Experts of a small language model.
Size: 13 layers, width 320, vocabulary 8192, 64.5M parameters.
Experts: 16 experts in each of 12 layers, 1 pick a token.
Training: a variant of SOAP for the experts, 458M tokens.
Below are experts of layer 4 (counted from 0) of a mixture-of-experts language model. Rows are named router (the router's row for the expert), up (a neuron's input weights, with its number), down (a neuron's output weights, with its number) and show model dimensions 0-63. Each number is 500 + 40 x the weight over its row's rms, rounded and kept within 0 to 999. Numbers have three digits each.
Before each expert's rows: a language model's description of what the expert responds to; "comes before" lists some tokens at least twice as common just after its tokens as in all text. This comes from a sample of Wikipedia text that the model never trained on. Tokens count by the router's weight.

# expert 11
Prepositions and linking words inside sentences, mostly of, in, to, for, by, with, e.g. population of, framed by, relationship with.
comes before: " the", " a", " his", " an", " their", " its"
router:594512510481538534570469491441518517495485467496501514474541528429450473475518512474597543493475450479497446499483539494477456509475518572462579530484541493506493407561486482513497508520527475
up12:502467507458542511413496570374518499547541482569517492536481523569512570530491588498508509504526553454511521509454530511453518470517522501482463573498500522513514529496556370486477509497582488
down12:449521510511504520518461451544480525481496442504528464500568522505492453464527499548433478485489439520517514467582492528496507490545499481553508467559465519441566514544475570526506551531520474
up13:492524438459463550478519513452560455505491493526525497546543514427479489521528412481538430524500530427538520531464532535476508435521508581516500497496513473520540495467508503522456509519584520
down13:574500503488509508499443505550423495524423589517478508510540487514473463446519524452477516517445483546508480439543576511487447494503482481538493534545386445490519470532515533486527530465419453
up14:454554439530570548499482486555481533512553484558455530494525538463461511438502470466535438473470435453533495465551505502507532444495538486529498551470541579481468429467494483481486520523466463
down14:480501506453504587495551541532506529537526457464540443537597511556466480491539512501475556534502569452538643471572507549520498578466590514556522466475549527432500489534544537441492468516455440
up15:455544537555499458546517531499467555529506573429502483503527501505567488549562579484492429544487506465491582509546436406522441462477475405520539407497519506509468552514518547536513468526464486
down15:475488544493519444559424490531520509506489499543546502495465437501481518457524509504505551555505455491460494578526550537490498493504529511511516532429507454455495523497517430481559460478459507
up16:438464511503497522503561537490446557522554559461409547527460480491418420422443556518527526512550514543517496522456469594484429510493540508500548539533561610506536529471553468475546481474480516
down16:522587457462568478479473497555526449495451437497537495472519526519537537512526471553531540446453512513524488493545524521455473463521498485485587507464510478490506558488445532503532587559599501
up17:479573450474548521417471455544455462452529492487511502519482460517527493436493536496564445510448552513549499528564601592512503523538479535481519487566523482469470476478495534513568442465490515
down17:490540480481516491533580435557450488477522549525508537443496500487530503533472505537413540466470490508483569484488469505447422472552557574551500507471411578438491445455532526527468569580563521
up18:452518566490439509469535507453476505507517462465425487578466481487505480493521535534522491558504547501600450445477426528547478476537527500449477457409519505502486420512476498499441509453455495
down18:430482518461479543574398466577530495461510444500542492449469522456495396532514479476602530534561528440483476468506532472559518533481439513507460475486534500502489493467509514491452531527555536
up19:531524484539480478429463545541513407542475605467522494528472533533536461503481528498518582512485513527482476402526407491494492521517448478480502426484453417503436541495526462429486456503502453
down19:485494526444465441588417534556469496431523478521470520511500543466502532538488515516440545536496469534486493460472523496497477455532478455531513505498501421545529554496496484521469433497446467
up20:451444491472546496427437568539543558483548501497513469511434505393551463455506511522549526572493532508532563471473562482489469477516539465492451484435555510467530466495563455569509540500576493
down20:535533530548490518532498434460519464524466545466497517492525487539481535488471475544433495443473438503526505505510493436508549473588521585463562533504436433553449456500459488493519500529529460
up21:569507533540488459473506509525485528572599470513476537560424444488486527493549472472484510499493521536436473444480455459546516455511571492563486534466614503513526603517506469475509467573521477
down21:499466525605489539517484492512466545477367536481549431467541508457484429563554481521501538494490509469478404514441514522498528551480515578516534501501471536426413498416525506487499527593587500
up22:517464475444524425481509445445510500470526449488465487478531458505435484478460585532532539423531523472533442487464559546515527510515493591483473425496460545510436525582532560513545493542429549
down22:503471525564548493457483515544505418525506436423421528504537446483515479440547476438479456527553434548516609535528472535531499545527486513521523540551581513482504505494533497493487442518556537

# expert 5
Header and label words in sports statistics and award tables, such as season, career, Total, Location, Top score, Won, Nominated.
comes before: ":", " |", "s", "==", " in", " of"
router:547391546525464462557441515462523454481450490503471494484492574514511491550461448498439561448483518551514519460493526547564537448513573481488480567466488476528498523598491498460451498495473489
up12:456499489500514443426516537560511535533479487493503470485458478458469483487485465466391520543513549502528502447527428495537479467574550498490557527535493511438516522566510449490543534454518535
down12:466490475528480507505512556497465486618462514531497495538503468550519523494510483511456481462504535476493552481479515418513498496509453630472448478547428530487541531472540639525547463557526523
up13:497483493501525445472471479550481421503412509469454465466494537521473473621440486525407454505486486530505491528539524557555472501478472521459466505446456494513494475567512503496416588492516491
down13:531476453564445477470470479533532443407480465513530441452473500459471506580495406490486513572545544565498498517466450473496431561489522499553504521547484432455593457451554548472492482464483473
up14:481476473543498562481455456514449475585481459529485559508500496465528416454440449521506510462468509482486455491467490480557506571498540561446526520487444482478501486541476481491547502471468505
down14:534548483563464518453503524474483485435543528560451521547494441533469491453534507524540571497534481499454490527472484497480469497502477504533534473524423448579463484575567491438517500509468453
up15:475547485454514520505521562461521507456483507506442499557468486444498538533469462563377542476526557557524470438511536534479553505473468548454508517496512480517459550521500417546498476448407495
down15:466503486501519475514520512462440539504585542527624532548470458487526475499511525447578511489532433466497508551460570559488493553433514447486440541600519536445511506547546435524583519553492432
up16:455462584471502488588499518478480476351510474468547441504499471534563485509547523568474504536526519521505518505482629505476468438497481488557514508534454516485439489473492501563488531455516553
down16:444449499523415500543504448458486461501424480467504562478524464530531440480497474450583511470499534483456545459494579473467471411520503474518551432490466444483530469493561464480496471458461503
up17:511429574535521486541493482524554500433374541465413545540505460500546475396508531498495411506430582511460565542561519470468519466473503531428496406492504467496439555567465493533483465561492470
down17:505459488451491535510486507513492483525523419448495602487450492442514484562494413434482515525587568504495451449562460460572612468571535524466456474478461501563518460462549523431459466565464447
up18:437569544524480477481442531572475484487440463503479468463528524471433475514507528474576587465578514485552547421495474503555515473502541557530473469477530503490532538536472419521534443529441522
down18:513488532572396525472536580482446505514516533447483509513453506497559477478517525480491492482455544460488492474483558532542465561491555516480527499537464486466485529506486519460482471529579500
up19:526505461485533491529486413440447499492542503538500506518451457479493483517510516571471545485465450479502493551440487516577581535553506536484533501473463554496526519496516529501555416472461498
down19:497526484500491553490528480544506579515511528457437544495475530533451496477538482520493479493479514528531590506490481500512459532537500537489481478597540473445449453413478489540513487453430485
up20:508574480487549463552546477512493477494534505468517558430570510562522522531596504419541476588466450467535413428437474514526523485426538517450547473542493466570512455449470462495469491449554513
down20:438535477447456508548444560489507511473583552497462493560496517471487514484498463520512509604526522446530484415533516470491477561490498476474469483463496493455481450491487605535503411587520462
up21:512428545533434531503481550541485540431426490503506513460509504501548453519492513495566570472512526501491564470452510568497480450538613488486492531515494528482554472469513523540485489496497505
down21:526518469484387481548476472498542407501502555414533511539448445480531473512503441534448493463499471542523497544466485475601417575493434544469547479520556430506486452489462475512493457438478555
up22:476491520502521568539514485523440542524541549436444498504469517470532452470558466486462504481577486520526510500572453519462476443526485465541438557471462511430537531586489523457481456450583490
down22:501456503541535527498567482530504585519579535414553453522501527460565552490491498513534517494567460452462472457494533509426558512518449498484534478437473470488524524477516545468493477523535446

# expert 6
Whole common nouns or early stems after articles and prepositions, e.g. land, war, house, time, per·pe·trators, re·des·ignating.
comes before: "s", " of", "ed", " to", "ing", " in"
router:506495531527522465520415467468509475487449472428504501535467472472460490508569532492456564535482515481492497518480587496448528577440454509484514534487483474544523425557522518497520519535549498
up12:478561541504470477488483547444645503491486579469527524513448476543483554517444531525501517511508499458404544436514472494494517512460456475503562447530459549485518491527471458550455486445557491
down12:449562486402440439514514541512486508502520488543508546510537518511503536463504584479489486496532525501457500499527517509447514466508552466536509511549493535519613487501567512480486424504479433
up13:474476490520535489414512441495488460539453515430481494473494576466482513516472436522492565538483489486496581523496505495511429561493464490528581494487550466464501468528506561496503525536525471
down13:602408539518454509561526456543539473528480550508439570551487499460580479493452475501401508491489482545553499479534441554548493456543533509495507492555461522542495594501513491440487479565405477
up14:556538536518476512496456459530520461564494521513538511501454602470554518453555535444449447511476412442472519467533588457441457458445502557487452505537469460499498498427471541476440486492544413
down14:460503517482553559491593491526483492508575507518491575483510510513451530447501472489468489387470568501542491474514554425490525485522448514486503596499466464526530522507544495478458540483569529
up15:484468492575548459425480524479446427450488463540501534537514489488502534501511505486508488559500473495409479555513459470433571508519506574490448528472472440511494487543483538495485510440571456
down15:550504500524539476550431553547411548491533536563502523593434567526471424463477438528455504395539488483530499485467533468549520467462466522568485559514518460462509503554568486520479493488444443
up16:498514479482468558504478442557530489511528518513548503539459408558503455449581544606495488568457418528543452567492508506565553495475489548471471364524477475464513478551559522463420500559530528
down16:518484515477512539549499414486484513523471396500520458517465480544569533484528472483495463494429417459478474517517521522473472522597552500475431482520500526600530500555516467499557567650384459
up17:513478529483546548522461495528436513474463490465453448482484579549544514504512482456541520465535536526434542551509499528508532522455516436506433507516478542566485503532370470559495455486518442
down17:493463501548497509481479490474511451513395495474424466470513491489572473491514492499484500583510471550495488468470418541585574473558558512446482513526430524446504494399532468465475559603512491
up18:471500446498502534516498531435505462474479452517500440527454455513487420524461518456498449435462487481496491499507478469501466463494553532427539448416501510466439469449523530439503527524511514
down18:455417547490496532500530511551539471444528462608550472519548431446474473526534450510476538498559396426562464537502460518448458508549510427530514420452517515464447513450488565481473468518426460
up19:487554531525458569493517462494496482440531472501582525480549499502437511523445568541470531502525532535514534490387489444532476520484485470460582509527571486495567519490406472495471536536469436
down19:487518570510514521421503478491542494559575502475473513550543524507493427542497464536452498422499489548523491555511503504482520445533521413424389504553476491526492563529516451491491561487525462
up20:532443468495497439474477464485449560467436555474511513516429489440530576538522524468536523462465535575437521445523456475395545492504531418516492491528456462459512478526475429554437498483568509
down20:427533513503530507470468536573507532538487561489449449421515496458461554515560516448524435518573461509496530537503476453542507487482494426554573518505490550496479494462450495416538521541505537
up21:538479491474471458505536458462539490546447554460524496499415549500419511498570544536512519453529475514522523513481445511523524481476552470508520468488509502541450470527519571545462500549478525
down21:504537482564508490551488487520528508536508535489498516607498508476525505529569513457509445483475524467537459499528602446523510514471402500500591451466414607472415570550407422488497516494452420
up22:492536473553530504522507511503500548476499528500597530542490524528468493464466511492597467485501548442529529576512483559485531518475464495444461502515470516494493514445452491547436560517433474
down22:484478579546524532499464528468446465487504509465516511471512527562495524523530521534453501519485508434497549497537442497483491532517441546487512523502543508564506530505495456550408516514522515

# expert 1
Noun-final pieces, mostly plural -s, plus -ions, -ity, -ers and pronouns like they, them, him, e.g. champion|s, object|ions.
comes before: ",", ".", " of", " and", " in", " to"
router:500517453484485490423528550473546497531476516526531438421544494488482507440537546462551510376453419521520466448500521494531501482510545510463483499507506509461535519526502461478505505529416566
up12:432549489485617504452532486460425564505547521507476450542526501485430484452537532463460532464481425510466440485466513452516495448503475523574456576495556522479508435449443405392491529537538531
down12:451447535535468549502528466562540473455514508514498456502448501482510466540512467505541480583511502501523504559474547504490448490497511546508527528478471485511474560494582464514539515543471469
up13:509581572500506544503602511500462469486565507453514535457489453526449494485501446518518624476503491487476459480483460446525453493443510457503476453580492476563499497518455521470466496517473484
down13:464570495499509461480416514409411493493482497521502532549451527530568503495482496515478477547451450549540462462530492464486474486531443535526461429521493508535550492465470496527504523507511477
up14:498521561496455513524483464451499475410418428489506454507505526509487503482486477481553435467499460478543473499465502507503471519572476502472527467561471488474589526490440512460435467531472463
down14:485466502468511470565538476535504431509488451561419537562538439441486506465506500481500465550499499526452517463502432571493475375572509503490483551433454516494529432563537506467515495447569506
up15:543467415417513405471539544483502491577467478521460553448452501414577480519467516494509490528540406441497528510472557479486490576526527501561506467549514480453500548504455527485480544567440466
down15:488530566505502528517480491500481491509597538505531438510493505547525489491539555480499504518403521565575473507501425465530447505446454452538486415476427483539560453536452504479487481456507481
up16:497494532462471525487464491565486486527466530517432505482468530474454594508439540505616485412511413456505431546489449497563537481462512459563463430467495498460462490476489498541556503468523549
down16:473574493457450473553496540505497483511497513425491520414547486514464548490504527407506515488546548531514566535517534478530468497473558493553506538539527556452416531498514526460514479486468550
up17:489502555489481459472437533482494532488493499437426437442475535526579475535526493464518546502543468499435507443495498514584520472571501506509557524554567566455472462528526444546535505533500538
down17:504562470531469545465466456544490537558475502495549480484503512431492437539586472507539592472410566457509474519503497441496532505548452502521493552567495546524562505479503487549534454493551511
up18:520513519418496502541526460502458479486528474519444636354411567404496574446503466589475542452506560513507468503525487532500473474507470482574477538524503518542538483439535526481517519463512547
down18:515504468494538458426462516492544528482476447494556477450483521515465438480571579391557458528545433486459518510488546517497516476466517453471465566531454516497520471529548512507516539458524462
up19:491525507440538525473483492512551600528511457402518455465494471500459517465482519423444489563427515497476511517577493458519530499440478488437514546469492556453458511492512486465549490489478490
down19:397497491478514511508506483464498477527536441514496467492558421428520471460547485389460459481458489514537479482594497547544490495529491547488484467493476515462479477559469413519576469554533498
up20:526486461491545425468545549468520479581491503489533530460505455503549484526494442527549560383515470503523445509494534478482547467485544455477503465461598456551470489502518433458523470477462524
down20:485572545430486515464491513552563495539487539518492459480417484501402530543501481445459511549473486493583461490550517508480543539476393478464541557509553496463538562561519533421517433571504541
up21:446360514515472441518507522512566467542538532429448517490607448491502508474490586503413527467479475506515474551472576522498458532496500515454474574515521448418509485444519442458513505485443514
down21:542509438508525470504547530431456542463494535521486507509519534564579547464557492485527454498514492555499518482536532528449560536418488516525578431590493513531493516473481507458537462465502496
up22:477497539525496556460464502491522539469533436602502487455445501476481493502516542526495510404445504515476482458517558534447509512480532463448469518502537508509441550523488469516431450472510470
down22:429512505445552451538490432583485457554488413564516493485476488486428468472436477528479497513556490446525523527532504505476575547513462542535480474444515497406498504511447453495513594490480508